python train.py --n_layer=16 --d_model=96 --n_experts=16 --experts_per_token=3 --d_expert=64 --d_shared_expert=64 --activation="drelu" --moe_layers=[0, 1, 2, 3, 4, 5, 6, 7, 8, 9, 10, 11, 12, 13, 14, 15] --router_score="softmax" --normalize_top_k=true --routed_scale=1.73 --balance_loss=0.0146 --balance_bias=false --init_std_router=0.01 --lr_router=0.00197 --vocab_size=9393 --norm="rmsnorm" --norm_eps=1e-06 --tie_embeddings=true --optimizer="adamw" --lr=0.00381 --beta1=0.9 --beta2=0.95 --batch_tokens=65536 --seq_len=256 --train_tokens=213700000 --steps=3261 --dataset="wikipedia_en"
Below are experts of layer 8 (counted from 0) of a mixture-of-experts language model. Rows are named router (the router's row for the expert), gate (a neuron's input weights, with its number), up (a neuron's input weights, with its number) and show model dimensions 0-95. Each number is 128 + 24 x the weight over its row's rms, rounded and kept within 0 to 255. Numbers have three digits each.
After each expert's rows: "gets" lists some tokens that make up at least twice as much of what it gets as of all text. This comes from a sample of Wikipedia text that the model never trained on. Tokens count by the router's weight.

# expert 12
router:126120136085136125085128092153197115127119119101122136129161095149126109159125131087112101122137074098133123142134119135117124122141127140155114094164095110101096138125106080141142175093098173131113101142107144123129117133116146117167095124104147159175130114131132141097115104158087172121
gate0:112108095119112128144156120139133073059124100143131136124125092143080113134109133092124137134114117136105176101136132134123150077136160129155182133125154130117119084133092108111134158128131133090146065132134140122140133109142100063133109142127176151139141131130135096157149119113137137094
up0:112117112112112145131163112156135139117131098162113122078137088112125140124139095107133136152136132101139184093130114150143128092124157156161197129122120123109125075108116078164132156143128124099174106163107138143139133083143105073151128104139153113111153125112113128150162103125118114094
gate1:131127113138183141180178117179144127102121190128123112093119111152125120120102132142139143155124137161144151132111170132130150127151175147108122121126125112111148103157148130141120098109118161144121149122124134101131159155174103143154134143139169125170107136128135136128159093151062083152
up1:121142123087138189145146112180157151103131159116115107105123144090124138121130144131171141164114140151134155133145130146117137113090139159154140113101149107174162110140139108102130162137106157092112164082100147135131139135153120179157092120110170136155144131145128148130132125093074097130
gate2:105128112136112176146136110144138137147089131167118128115125128098115112143120101105118176122159115163142117135160146115126109169144146147131111097108138126106136093076133110175127152110116138183100127090098143149159135108182127108117132115186116116155078131104132129140117144160109070127
up2:133123090120088159143109124110119148190090102154098166110127129088118136143094124129162189131155154148148115134156148145104104159099132123132098128121126143132114092113125135128119146119146190148112134111079158136150106120167126133128119101179138132124102127108156096136133173165119112153
gate3:131079128132126129156151144140111128185121124162149119113124131129119111085157131169125141106151132114132150126125127126179143106115175134144146147081122117114144105106149121124139113152151087128182121119160127146116202101155071148107107116146104109098122171113145105152083127141137104114
up3:112104106140115188166125140109117124103134148109111127146142121138115110079114129141166148124135150117100176138136145142173125097163157126100183149131139132143118160119113117127113126103175113130116168102134116088112201114121084102119119156155149131096118145153162119166161117109118106125
gate4:096092132119131116127117155126161131165101093155102111104130131113146062143102171129099113096108075121136134129137166101138144139155171119147118103107075134108129106160120155144104139143127101134159129139111148146098132135143122147132117141124118079085099149162139146179080117154141153121
up4:108129135140132139125126175117133144140124102166127097126127128124154085122137174126105108090110089124125132114116135100150145119140148106136127106118090144087160106159099104133144128102176138076164106112086128136144136175104139149128132155127088118089098131179179153157090112148120159144
gate5:119123120093120171113135151142154098133065085125110119135126156118116090143115161120110115114114117113136174117136183123215142076137153155155136151127086138118161116152140132169136127126154132136147144132090150104128118134135115137088111155129113124114097130165127144115098109134088144136
up5:121112122092111163131166127122163099137101087135125145083143144085125098157120141120123125081150111096128136110149144104207172117144163105167131143100105124120109142131162097170153130107159128147166120141118111112143124132143117130081146129132109100104116138151161152130095098138102156146
gate6:112120121123147109157122155164117168116115128130163165111135135162104098126162148154124095112080131154124176170142122109141177139148149141107112132118118098092126087126102090136127154132117145113170134095169085140131149098114143096134127118110082120138145136111135120126193147120163128087
up6:085139129090160115147166110135136137130107102120138174131163135109132111126155119116137124106142129132099125147127120109131129128124167128088113129099118052104171107156106106173118169125110149119119127074146129161140135081092129096127132120128090107144136123107082151098165153130153112084
gate7:102104089108091064145158168172162114097146144135162089141104109117125129098094108106117105112123121089121141137138083108093111170081136138149136172128117134128137139103096115126143135155096156106122139128125148120161147133114149100108115112128100107098128154138105090106138103110086115146
up7:113114084110123098123162145141138128114159105154142105122116112104138111075088133112108107108125109129111139152093093129094175175086152102146117166115126111152166141100104129091125184144136143116148175125104130133131146121127117094110120141147125139126124166119141099131166096131095102187
gets: " and", " the", " The", ", and", " a", " to"

# expert 5
router:109127136111150138113135118114104154125120146102087100086153092129094153146083104089122120151090112105134111121170144148103165166172103141128153136139130161167126165119128157164120115074127153117109113167145102081139133155123144138116169135100140161156131121119099157135129099144137110090
gate1:135080120123131109131169157108121133116153112123138157156110135146157132157084100161160153138150128122140089104121105155122145118131135130123154157143117080120139096147166152161122135145148160108111110108134130096122168097180087112136138121109161085119081196152142111119144136150128125091
up1:151109131085148143144162170123144132129129130120146140131113120081129094144075123177127124156125121103160107094094140156117143118135180102112169113113139093118150120126170129151139112107123138140091124109111141103140150098166113118145156134090148101139083206137133104145156151144106131128
gate2:093088150154137098150127111173178110121150147121158126072113152127135156154130162133143189104141113158152129129132148146137113109107147115168109151124124117129114122084125103152142083125154095152128162106158107115107190112086138116167136122140138109109129158148116131123122099099123095142
up2:129080127170133122164121084173142126124138129094167146083116146125129156149114199128140167091139126134165132156130165146115102116130151130143123149111134140136115120091133116151135100114144067112108140077158101106120194117079132119124152136135123109135142141151138136129140144102118137138
gate3:161108130103146127137165115143101124112154162163110087105135139164107139138117114143167163097103111116130144146138168145113175134096141105153136136090116136156153099149163130117142155115076151116121107161130103131117126135148146130194139126127124087089104148117134124182149119078127103099
up3:136144118131138131121172119153106130153133145136120101097152162139126153141119106127147192114097128127118158111132149133117170160118128107118141111088098127140164074142149139123135152128091135117114109118126122123132110128150126113200139137146134094065109159108138106168120125044102133121
gate4:116146127136088129097156135150105122108119150163136117110131132065116152126122113142130117130159136125095122143136152159171132137123201116121153159124133106117170135136159127104127098100088141139103117150074138112175166112152133136149127139116160118133116160072147093155148132139135077157
up4:135137113137112136132158112113109131127117145124091120124107119079124128125103091139115091139144116131115131134124165140168106141131211130109149179120133099144139122145155141121099119081109146121149126125106112079134161100133110144154133161106154146128108198086146118166161118149162089153
gate5:138138165088095122144112129174143142099107152119141120158125128050134143161102154114144103146160171120142129133097118162163137138097111114098153098134162076136131130119171165117151118106141096106141164134107128128127122148122148108161099142109156074101134103130147135120151165106108137127
up5:136123146093101137126109111149137147110161162079148127163103113073112155124131131126116086112131149111117145171081121139142141115100096113137165118147109117143110137102162171084113106126150115095161140142086133174112159145088148155110110164108138109140114128092152103111116146090108153138
gate6:116118094152108132147129163153095134134125129094140149115109108100102098142078126090164093113090092153083161119125131137151154163164126137105161145116123139152162156099161118113097131135163155128111132114149114122107187096111135139082138161103128140150157155113155111105090124132125099147
up6:098144107152119139154118177134108161119119110120117170131132144125154081119099128097145102144112090167138150087114122122125125158165149148078153151125162156148123124120132161130107165140125187105114126126158111136096176134152134129129097151123101131154158179176171108143137115134133129102
gate7:095136101096088166144168132098185146115092147118127136110150077068143094117135116097152153142123154136158147138146110117139156150151135160133124091153113160115113123133104127143122093145127128128117120152173112141136123160154151065119135136105117125172095144142149109124107135162110107096
up7:108098102110099183102170080141178117118138135166111105123136118106131111079151115131131120159123191084142150138125170123152181115126142106120124081114150145119143113129104113124127118118139134134094116137133106120167129158161121123143101126130125109083082158126169107147148118128105101119
gate8:140071142119094151109168117124122139114158153111109144081089152094133125114128119136134094120136123098118128117132100145113140128149121117143123133123092092128116139138107110098127101148148086148153115136144123192156172132126129105112074116127158148110127143112216129123114134101087166144
up8:113081125121138136130169109111146121128135172137111137101103134105136135122122131156147105102147129112135120121142081136113123114159113092108106139119098128141127147134120121113082117149144116175154112135134143175174177132108123103086120108149188187122092140143190116102143129074115143127
gets: "\n", ".", "\n\n", " | ", " |", ","

# expert 7
router:164129152116166152113123150137135123128145115178091111165121134137144118147165121124118136087132118080160114089154088081117105134076099184153116122121101143153127129141117092150170102167095110135109124152123165160150114139154144116160122090123128151121119127089134151130149096118111143158
gate0:143088110098141110131127173162109187155099099137126148125157137121178100150155100150105105159162161140131128115122119114116102131104137157160157111150143116137105127147142154166125152164139152150102123157130173127093093103165120162159100137083156132116138135142163127112113152133092148119
up0:135095124135106110127062152124112180139163126131139184150134135109144158112149121169097073136136127128139124108103105112112111117127163135162130123120118097102121123140122126109114162122161125120127076153152116171105123154088129133158128141140100059116153120146153137145145164174133144105
gate1:146136148145141126152164152114135075145148118119136098134091155162140124117106149159145176066119123140114118119142122197120139124109135100070099132095099153145136132133083115115117118133119099097173110101167106155130140163134119132081121145149133144094075122125127137147127101119118144125
up1:166154118110141100135156177107117091153148103096137111118092178185104109118109132145142143093132112135101103096137117155126134096120145156104111148103100146149088140125100098161139158124137083105171117112191111146138133144117122127127128130133105135072097132140112165146107128128150112107
gate2:135094113130127111144151133141113144165141136152142106096117059153136103101086131152143133134100106109111121144099132123136141109101164157187105124115128136127089113121115131097156113141126122157126129132114098087157113122129106121155121090121088139087120137093168080164156183152130121169
up2:074118096125135103109141088146153110192131115150131136136111109114122147107105146117150121137133104156137101109102108133131121091103146173177115104114128115124121119123109074134167132149109128167130147122123124054155114123128122149124116099121127174134103116091166103144140144101079160150
gate3:081116127155132135113153170098104130127133105116103096143086165122134144120136125122169131129176151151120119105133097120148146141171118135119108162146124133170083123138163179151126139150137132134093086135113097086107112162139120128137109176162120134134132106105180138143144104157146088093
up3:097108125147136153124139184146117144116163138109148055115091140102140109139120136136123132134176169156145152152157119124122132129130123144119097137112124118125122106149136109122129131130070137176107128138101105102121115068163153133171130158121123135131127098070147125137137106163170076123
gate4:121084120135128186128128161127187139168120104125124118075130138134140102138140142117162166175118112108137144139130088116124128146102125148110171126133162139164125118116186097140128166151125114174165144145125154099145121085153139166141109124100129154121108161143138113118137168163128137109
up4:120093150175121154131140139129138156124110107159150119072148148129143127127112132116127174133131169110146135158124118135120138102077147126116175160116142142142137138144146100125166148102122141138136113119145165110136123106168128077165152140110066162106083173135135111174119148171116129149
gate5:126117083117116080122191144138110091132116089149126110127099119153128150140064113158151133157140128139114142103151134160131171115142130097134134118105103123164146115152093187106128148144142126085107148107119110130106185132103105141162182139141117132105133153138109110134115088118113125124
up5:103131119122122120099198161141137083153140072174124110110124113163182172172094093170133127136163121102135133097152176145157165163140117148149117131144127101157142159142105174131138140154135128111137131105127111149114129104117114125169155124155128140111143140130120115104138101128123147131
gate6:130100130167103126132115152100126123136164131099116076133101132128097110095128130116136126107093154163148171130121146140147130068132136128118150087119118118116122089136101102168107159142135115137138091115123101130136128134128097119084193096105184169120126137134132097171124133149113092085
up6:093099120117130119122133146118139094162126087122108098135086164094119125118147131080141122145102136193156142110112118117140113096124113151160172085133149107127118061134110117155119161161144112107123096127121153120125113116143094104106132105099155162130157107136093129122137135147091144072
gate7:139172174117130135121117096125094105113150153178111131136068143105084129146145109108121123105135176153163125124110120122093113114090144106133102139086143113137150093128114126127105126133121088070134141120121159101144125138169144147170097176145117124148133136132161145117153107107093101159
up7:119126131088149137148137108108110078129120179149119165120107139112072138141112124115138143090114136150170149134129106116102141128132134089111138113132125132144069119111163120120139114146167128082116116099144126085121140126171120136126106177095129110164112151151183130093157154136154079108
gets: " of", " of the", "\n\n", " and", " in", " on"

# expert 6
router:142161147113152082133106139072113164134176131085116122162136097144090129096117122145104104161093119121105136139102104126122132125163135099126119118158160150150149141146104117103111085104169154098133131137118122148123130151092154141135173123129121132096184143159131117114064111147117107145
gate1:139103100131108117151147138151149088116109126141127130130076120121140091123151121094165141145165159119127167117118173116169090159114187101097149118138084168114115139120123114163123127120108143137119126101123163104143133106151073134127096134125108110127074187091151139125123140128109141108
up1:108145117148121139139123094135135123141112153161145159081113150089136112113123090149141109122093106091129147088127127129137142122095160183158139136092142091114125141110160123137165140140144103168154166135158138107120176120151098101167130109158123143140151165102153150176161154148156135097
gate2:102116100096159092142178115123157131170083122132144146134105135118122102151082124147124163154155117126138108128107104134115101145126133129110088126080119122135121130147147157194152128129172093121121116127116147112102123078163118147138148147120161110137117184153100132148116139083108138083
up2:134141141095164093140134138143155141156117116150139138110122116119096100144080132147127134148139122091145107106129109090077108130136131131096088108070134135143151124136120123162143096130160113118125102132131129136123115072175135131130143108100127119076127170117087143141132120081130168056
gate3:145105168120143133158115150112119082124149143125151111096117107091147096140121158108127120139118186114147124139133091107134150121083112158100138135148118110159134131110112115133106116114078074146179173142139122120132159117136146088148072154158127129130158138107154123119160086083102109127
up3:139107171162166105121142137121127104142118132109167159101118123110157071158133136110127103150136161120136124118124079144145128122055085168105134113163111130137119132128156104140141100143092111118153157113151143123163166106147130094130102103159116112137145151133167105151133064124118132115
gate4:160149125139122111153110124128111149122112107102150120138156114110129123095106110130101111170162124139135163107117149174202108154100127128143187138165170170118125120133162166122092098100140159116116129175111114122085136133106127145159149137120125151114107146094155102103159106157145110135
up4:150137100120119112167112086147120132130093128107167108122146143144119105094128120146104093156166128148115139098118106156181129143079144143145191120164141139130126133121169121093102099126145124099122134128113110124095156130115149134127150112140139123109100175079150086109151083157149085132
gate5:085099121116138106141118147143093131164132138126102160091114121104134112130185143087127145136109081113123129125123103146157153124132196132192125138167141123131163137129165153143105080122142108108140131135121123145113132127120129121111157144151094095097134148119168101111104096064126143148
up5:103138115131114136141090139110113123142123163136125154123107113116101099063169155139135124115095125153135169152125101135154146096117195119182123145145111138082165150134138099083086113091139108112151117122117114123117104159099147153153135133142131105120155147111154086120111117071119133135
gate6:130099087115155160106130135134185149150097132175139121135156123140129172094145163111132124139091095075096165105113136163134190143085121085142129158095085136145113169113149139128132123141154149130136174125132097137133117120115127107113108137169123109114119121114099109151114111151112127139
up6:121097093137112143111118104133167167149095093113118121119106127124132122113139191119110096095098106112106166138095152134140179119076111116167110140084099134143117170125122164130111137125166142095158177131121103162133123129126112113126124117188133139123094124114131115146143092161112128097
gate7:074166172116139131096135175143122117128165139120107117135130119106102112124103108147119110141083110139070143093080148172095116138128163108119173119100138124142150130132120130099158098104101115106140120137120132137141140110142147145120147116119144121108140125151128159138106148048138078093
up7:139147149119127132149115165129152105142134140138125118140128130085115152109095114192114131140089125122085139113121136155126123132135171094101184120103153144138140125145106123112148108115093142132133143133072160138117144065180117146118162137142141075112112130171100111142130156087095099116
gate8:110134137124114120126188116111139130138086130134148128120130176153141085094119165145126127092151112163118098088080116128163155171092145123121137104084091111137160169072128115145140128136140120125143130069101118121147154129143149137121126140137131111099128177160161136129099098149124105121
up8:103165097103130125117192102094138146128086126125157114149148167149134081097123159106138138110146102174114122120101104104174147161101126125118133067104089102148154147096149102130120124135148127121152110080093117110145156132124137135083160156103127120123134154123153133109091127138115126136
gets: " | ", " (", " |", ",", ", ", " |  |"

# expert 13
router:112153151098135129145132124126124139120136131081140177102148101191148136138157108126100125127118086113141105126149151102158124116173129154173121126156136111093098127076146069147099115116155144111147156154109132148173130119105150143145143078115122102097161130131121145127129111149166113088
gate0:148136144124115106169145099136165165129112138148132105129119138112162118128104158122155153125138102136142142147114143114119090153148148118093154163093178161098092126104119124120125136151112158118157150099153138120125148089105130097097072161133099120128086159153121124156171153123117057140
up0:139156138137132078157154145133157123108132132148120124145119135128161130159134134128141146137178122129142089156114172125121066126130126122137127177130179181135107128082090122119148132139103177128141157144165140143126118112105118064086082151141129116116091130160100125130170139124127110123
gate1:125106141102153110168180141116144126110170164130072144130142095139163128115141091109141166168113175145133134114114141102161140142149139110134194105169116141134113124108136127114120110110163125140109126152137136121127132181176126140136153123156122162140085133143130120099156082132125104090
up1:128116107092147109114193122111173081138097142110122164126146127143155102123095112114152142146112131157130121144114117082188126140096114131159176134143092127092114124122161143116121159131153100164119149144172180111142116117155113108122156098154146149138091144143124127141153145149140125089
gate2:101158138135115117162111071109097156160142143134120153128129134134137140090122156125125120160165149111097115108139120145129206108171138105115150086150125135144117136101138110137071108114149103121162155120131140100106138098139106104112103138123130082102125118127132117177104105091081129092
up2:139163142132099125095099098068118149138144130130144156145128109131119109087146131170101153147139179117115143116108162122136159105147147141124117118149160169099132159118120126150097149102146104063176157115132123145105128112143114111135122129138123102102139136181110152174079132090108150132
gate3:098131095113115153165099132197128149123111145134110074147132175137161111118162162104096141090152131122132158105147175089107126129089133145126166117111126143120135132125146093147126112117187109135138164106133139127108150157122120152108173149090150092144129117131137135134144114140146097167
up3:109121096121134156149108150154108153096130163126126099143101156122154114125161114116081161124092128139123167120120133109126124121119150145113159120152105166150138164110143091132092115085172117140121153076114167162151121156156149175089181125146090125159148113129121131120124150138169104143
gate4:121084101141094151117166134143110143155128127145131111136106152120119104081129156143149122138137139150081182129126123147169148121126157118131142107088112171131160122129126133103098125151132128110122140097142132129102148119136065092103145171203091079128100138121154130163102117114113139139
up4:110093115101107112107115157147100118124112116140095119075131098142123113144115107116154135120136171126127160134136135099148189160073143113148105172137123108145126116112123144143149133164126072173175124143092117092093143118184097130156109127156118111123100147106119153136123100139135102147
gate5:122135072102087128126153133125146167163121122098180097168114138125105099064138129125144124101125119147108119136140135125180103099109127077103158098085154132158115139123124091143140133111136117087109118129134161137151135141137130173180146143115147115120098139111123127081107113152126120094
up5:100137116096086131109117148152114173122154114130151110143096149117122132081170141120143141096099131125132127147120133133150123095126102126088133081080162108133118128137113096106138171094169105115092126117155159167135143148126149172189125134127177137127130100126106108102113130146139174103
gate6:127120105130141151114158126109119083119094072098111153169135130143121117115101104105137159128121105148121125114081148167106119104118121074111146139118125166112118147103125154166120117090114157142144126097167143136157146109123115073078087137160095159147105146164131106108139148142097106115
up6:112172118130090157127114142116097141094126076142119150167106130138108112122110110127134130138108111131123117110108177125128141085109133072128157157091140137109129179105126121098114105100114119151128096092181134142148151085109152126085105151171110142124114154123155095140131135125074156111
gate7:149106103157129100102152132105118085149072139160108102131112177147142132075089149160165114094128134147121144100145155125161156121141134101116101137102109171181116109104129115140117153128152104083146112119151106126097134139135118123146124124142137114138104186136120125178106092137131092134
up7:159083094132147106136153161129116092085143195106096132124102147165140142123131145144163115111104123146129117101141180128155125166125117126117114177136080120140109132131103132135110163175106115107131113129152138123077111190154117094120104121136110122105119145159093112136107115127141117154
gets: " was", "'s", " to", " is", ",", " of the"

# expert 9
router:125134105094123104113153096112122137175137115136137105171148113125128099147108117112128118175193163116117119144126107126126147148134126131110106107186139145085112121114090137093121119149108137151118091155156131111099103146110133163149134145120151164153158138158095184102158092145168146153
gate47:112132120155113134086115164126101162116127114109119126055168112123172150148155166107135181109154115164122130150143126151094111113109136118135149128125099099102137086146147129124102112135142135124161136119118174153129110118166106106087154123123106119152134142137166078155140139131068132100
up47:144099085148124131123112138115112154117155128117129143063111104147157159132166157115127160102146110157154108139147105111109099129136114155143132162136105090109150090134142158119125130145142132101161143153108149199143131100146103108083126115158117126135127135104167081129111118113069162112
gate48:105121129110129094132131097127122090143117109131130117107162134115114142134100181131118150134141075116092173097177164089145094124139150168137123202111112112089130124140156088163145108154158089147107149153141182113124117126153104155111101135126165145138107134114130121125138144123121141144
up48:105157094116137119171153118153114103130151093091150139129134152144074123129113169117125149120127125112097204138166156120177152103136168128119103179125105146106175129117174082134157119143174148159110114133132147128132123138129100135107113132135161123092097145126132109144142121145145135134
gate49:117166119127137161115143099112138163157096113141145137107114134131150137099119096131117166174126128159102109144087135115156065122139128074123089137131086126124123111126150141131119144160107167153115160089090133099178164123163102097127117151125110135105073142117121122116167132120101149141
up49:094163102093146133102122114141117143163065083136122149089119118096165121139129115148110141169145172156096113146136110135137110104157135135093101131141094112108149089137142106121136142136144139096135144098158153109093167118184118094105143123125131145102096150167133109103128132082110129104
gate50:073153106107141141116121106125136148139106105153138123114115110142132122107154146175126155094118142153134131103082123100107133136158124129124177176129085135131135102098116121162187122110120190132100135121142124152156162137149116177144108104163143100109127128096129153097071129106115137105
up50:121153123120123127125113135107126114103097130148140145099155147112116118086128141180157159088117147149138147131080134115137114121144136120116143184145098122102155103085099135157193145096080166178102159132162105148149140116127125168161106093144132144103119144110127109129094140093117136119
gate51:120144141112133160159119156099129132130088141139128108112135126117108125095065109151169132099108134107129164136138128119170133135128143138146135096128119124181131168124174157112152159127143156138143111112065163112130162169118101108138148066131103158134069152125105121107115112142140144105
up51:143139145181108133122113120117124126111156140151150119147110115123142151099079130143071133098133129103111157107118121123190135134162148100125117137134154142122101141122129136092119106147116134154138127124074116092155165135137117164176114129156088183142102105095102127103160119146161171166
gate52:131111126147126129153095136133107119152150116097111115125115129120146102112156177154137132142116157110126136141105155143153165110120138095125159111103084118155074098124155135097105107116091072139191194115150072126129133093098135133135128115141109150146128119165129107132123143124076150129
up52:126107129127185123140106115105160135113133084078098131141096149132117101098181166161109108123184156138125124141084110126169156101108127125123130109099109162140112121093127170091128107150120111087153135113149099155107117091104141136137090119148152171131116158135148137143127154108108143126
gate53:138114083100159133084103134129112128139122159105111080170131112160136140141122081134132128149128101163105132153124115099176141116148126119123105140153147137166135157125138197145090132135089140098178110128134116116106134141079107081078103136136117093150110107154125147136121148132135098121
up53:116118107135142130105091153137108155131119170145106086127108110162136130134137123152125121103147126173121129149085123103181126120136119138126113136130106103146112123126146165160119165119101123100177131130149116150083128128108097075109102121115115058153100108165136181139146149145125120072
gate54:117145136140153152102100171151149161136105079102111175127118113118119153142179111159086142103140144162106146117144132144116098118153100109132144119115115153063123079078116136117145141092104129091119124107102096143116131066106140135145130127158085135156131123108158129131119122126110148105
up54:117153147113153171124117137145155160161091125121089169116130068134083126140151136116138111136115140122134163130151094140128146117161119128185169097101121167146122146106139171119148153086156113074105094121145111143118138140130130102117157099114106101098118140145163140129096117135119130082
gets: "1", "2", "0", "3", "4", "5"

# expert 10
router:129130074135150128131101118106167146111121133106109124133124131150130172153107119136135121127134093156156111132165143141108113143143115090087095171129112141127100147149130169158132165166114117123119096147120155144123105095118162128124119189121101094157100114152099098099154202125128091121
gate0:110117119152097135100156154161171105172111125108118106132098185096151106161089091129130149100133140086147123138145099113110132137130112120108136125111148101143098093118121134189130122120164097112123082118084123092125129103152116145126106143123119130113089134137146079142146134131121063110
up0:143130075163113114101118127171162104135140136129119089122068166120089091154139118148095114130088137138140136144157089114130112137168126106113114134127141139112097104132146125117123129097141052125133120116080091116115124128135130165151078153142149158123126118090151125137126164136127088153
gate1:061125067061149127165153137125156128105127130133145110139123136150115137133120100163137170125127088138092137107109133098146161133106121149092129130157127060150134105135162144153129155116147128101179114147094165116127109106153164144157122111142123142124117128146122099113159122098135137116
up1:100099080081137116189142131092140076116140153119167116156137128113101142112105106134138138109133084111093146097146102102147129146122127120117130127109141083156133145116147136122137164136189117115174108136084136187126107102146151148167121119148119133117099138156144103142157146133122106118
gate2:127097132104123116089139077164134121128150119179127153121136128147116107109160115146157155115162124131164133118090129091116093126136150133136116112108109177125100117122106144126125101137153110219151138139178130141129157133140113087131095144142175105104137107115133168084151138109124108128
up2:149097135139114072127125070156102079146145113171154131108123144119145106132126147153139130087199097135150130138131157123143083132148135110127124130128118175109113137146111133089141097135123105205120129104128114133130157132128123101149114153156115112141100134129103118119116164140110076150
gate3:149131108145108128175115130161085136101122119099094145122106107162096123120137116143112159136094098075137131130114153153131116126160130109132091140095111173131135160103120108127126138065178081114152103105131093147138140171131107150162106095170104147125090128127130100155137098131142108136
up3:118092124159095140146112105153128133097123135115111153124081123126111118106148154138110153130107100079134154139129160122140106150151139135156093157089099121154104152121159103126130146089167095122172130083147089145104132157137108163168117117191143133129118139116148112172132089156147155141
gate4:128074098106118121141120142160171129113119156119126126160125119128097122111155167180130106115094144089118143154124120104122137131095163116135093082113103124100125084095143124105102084127131158163157114137154147110089121103156100163127105127147167155144140117116137132127147075126182124137
up4:131063103086138104161121140158179134137143155110142153160134059132126148111112128158126114132095107079137138128133134116104146129119154141154115077124110139133113128096159128130116089130136144135124132145175142114093120107141124132141132081139188135115113129118154129146121065142174126124
gate5:109125115153099116158125133114151138113111126126123132118115102114137117184161079134144121175168095123149121141133074104137124159121143162132161107122158070120130096140151112138128129145123134118166135132102146114093153092150087134127136097147124073159127162150101103132134162180119174131
up5:121168081166083114173110130115114142104115162139137156119134167142158106153155095159102132154137139122119134132090099099153110123126145152136148134150133115104133108126130130117084136120115160110169125140116114139127181117128087124113162132165131091161142167136076105152128143155133174168
gate6:110148129161096154108138158124116134162115123108151129109114104096124095076152120132138147135141113105103154127100136140153173117132181136155148107099123121144107132117132128136144137089158095134114145095104121112151185141109108099115125144180148123091104156138191118140079103154119121081
up6:129128124129160105162172117146126096139144133131174120140143164136139106083117139161096128140152178094102176122096134131165140125135143141129123126104135121098142102098181128144158126157155118168140179137111164159119140134163122108129088141125091103159131142101148132192128107130137100123
gate7:128086130086102134148154130131179114152125107116140093169099127129107102150166113158135119156153114074136154113125118112121171174075123148141122105096152078147170168120123115163116097149143101149143126120147138127133130157137141134154108131075166110126144147119133100129112142097144157140
up7:162107139098121141090140086121179119165127086098104113129113113109156124133133117153126123170144106113112152130129182154111169153134106154102121112119122093165155164118101137200145095111169107116133120157151102162146139161138139089133108163121146131152128130152137102112107154120150123119
gets: "\n\n", "\n", "| ", "|", "S", "a"

# expert 11
router:148166138111151072149137139105179144109154145194106084151160134137153135126130116114111117120150125169126134134127072132128130164162131146123109098126087130127137117161122133089139162138136153144120092122155096140127134153128153156078167105113162139141118113114119162124139167116121162163
gate1:114107093117157165115167142094125106137107111128065127160164115112160092102104111141109117156120116129112146084107109138167101128134122120203188086109110158116107161157099116117122154121121118098133114123120150142165097116125116123154122140169142121163113141115132159129146148105129144121
up1:114136080103121131099167126097134126112139125128101124121137116100101113102088153102103123172143083146121127092090067150149137115160123135187191113079110150136103157110091138090108082124155135128100102122123113142158116139116148121143129132142125125155123138121107154099158154147138121136
gate2:111160099124135117131140146154117080133123150114134092131086130168104103126087124149208091133146101074114127141085140134184132101101152104170122141142129133163119104094132124157151134125095143147151130131121121138164169116116114139172140118110137128119109147135117126148147152174115103111
up2:140156117114107096165131139130146096118153158130171101140095114166102111105093105109184092145141092138142126113101106131161096120105110108174114118131153142189127108115123111121101148132098141143136116145113092110148152154101130143169162160099121171106080111101108125133160127144127122141
gate3:151122095119111120169102100114117098126060114116167110117133141169144107126105097166106141136116142157129161134108135130162163134163200122103095155149086122116134131133150122134161142088143133151130143108166118123144111125116122127140093130116130140145076132131127076170155146086122121133
up3:138156134139109126162111126112141110098073098110148117122135164158111105086122138099089124137115147117112160138081109142124153117177188135128106152137121140126142112134153104120136141107160136164147160129184085167114134136118139148139083115119150143117105138154131123166156134059113129119
gate4:089116095150148112144097103132121183107108123164110113149109085099111154089110130134155140113158126119114179113107113144108139117136154169101116134151165137108112107133103078109136146136142153088138139144156128126126135121163131100078152111132132154127092147111192126147111133094139095092
up4:110133102159130152125091099116120182096109108172133119171123101110185139070144132134149134133178133120094180120070123166110111159142138151070106142153153146118121109134137088103126128137123160137135150139133130138159129125142117133088135127162130155166107118131158118128125143120113141146
gate5:129139136173118072142141138126159128134084106137144130174125119136162124111130116105156131115154109148124102113124080121128122142126116100120128171132101184161148103140134179118136127178128060144116151136082145122167102116154105096085154127120104134114095108122121097115118156127156107134
up5:123139138117140088118146160176128105101118106163139148114151133119164114146120107104163121107191131133184128129125118154134112110095142141122121183136108120128146101117121132134176137190115089159116137097118111104168128125143135124121155124118139139074085110173089112125142119128169152116
gate6:155133130104120102139136118098131112115097117080127089122115165109122083106162146117127131089174143133160149131151103157125078148088140121135106098101165123104115149091183122097117160129131157127123138147130112138109160107154122132140149076142144164095096130105129119148103125083165157134
up6:138145136088109132156150109142136146120126116144114101108131131133151080114123126126149121157166136122164140130144117142126109148116152135116134114122190128106147179092193124094085145152095154157158139182143140137139132105172119120148146121112159154094088150137117125144136117158188091133
gate7:086140121099099130156118097168156123137143168118099136096150120116131117109108129093152097103158136132121116154147143138119147126122148156125113113086100084111157082134128075172139113142134122115114121117139132135116120079171109106106157130133196102100094157131140116125140159138136120067
up7:123141115125111124162103141162148105106147155119088119112143106150123105107088127109133113101160155149087119122142143159129152126136145149136126112119056111113166094120128096139157070102147090116134123158138122160135122098179112126118107150139175134112132145139128127133086158151106126061
gate8:130138092110086169155168099119155101156110112150149099144124106147109093108158128146173139126109140124087169135117133115126209125086153114122155135114147125167147170156187119131129131141129140120123121153156126146156142149178118132112125134147131104106137152094152143141091116149127111121
up8:152142146115084135149164117149169066163123123159170087130142100145127093116141152123148119114120143146071149111125116126112168146100139123124157144172132123168153161138161086112143153106111134158140136131147108134129128147149120162132117135128142123109152128071139147141120072148096147161
gets: "2", "1", "\n", "-", "–", "| "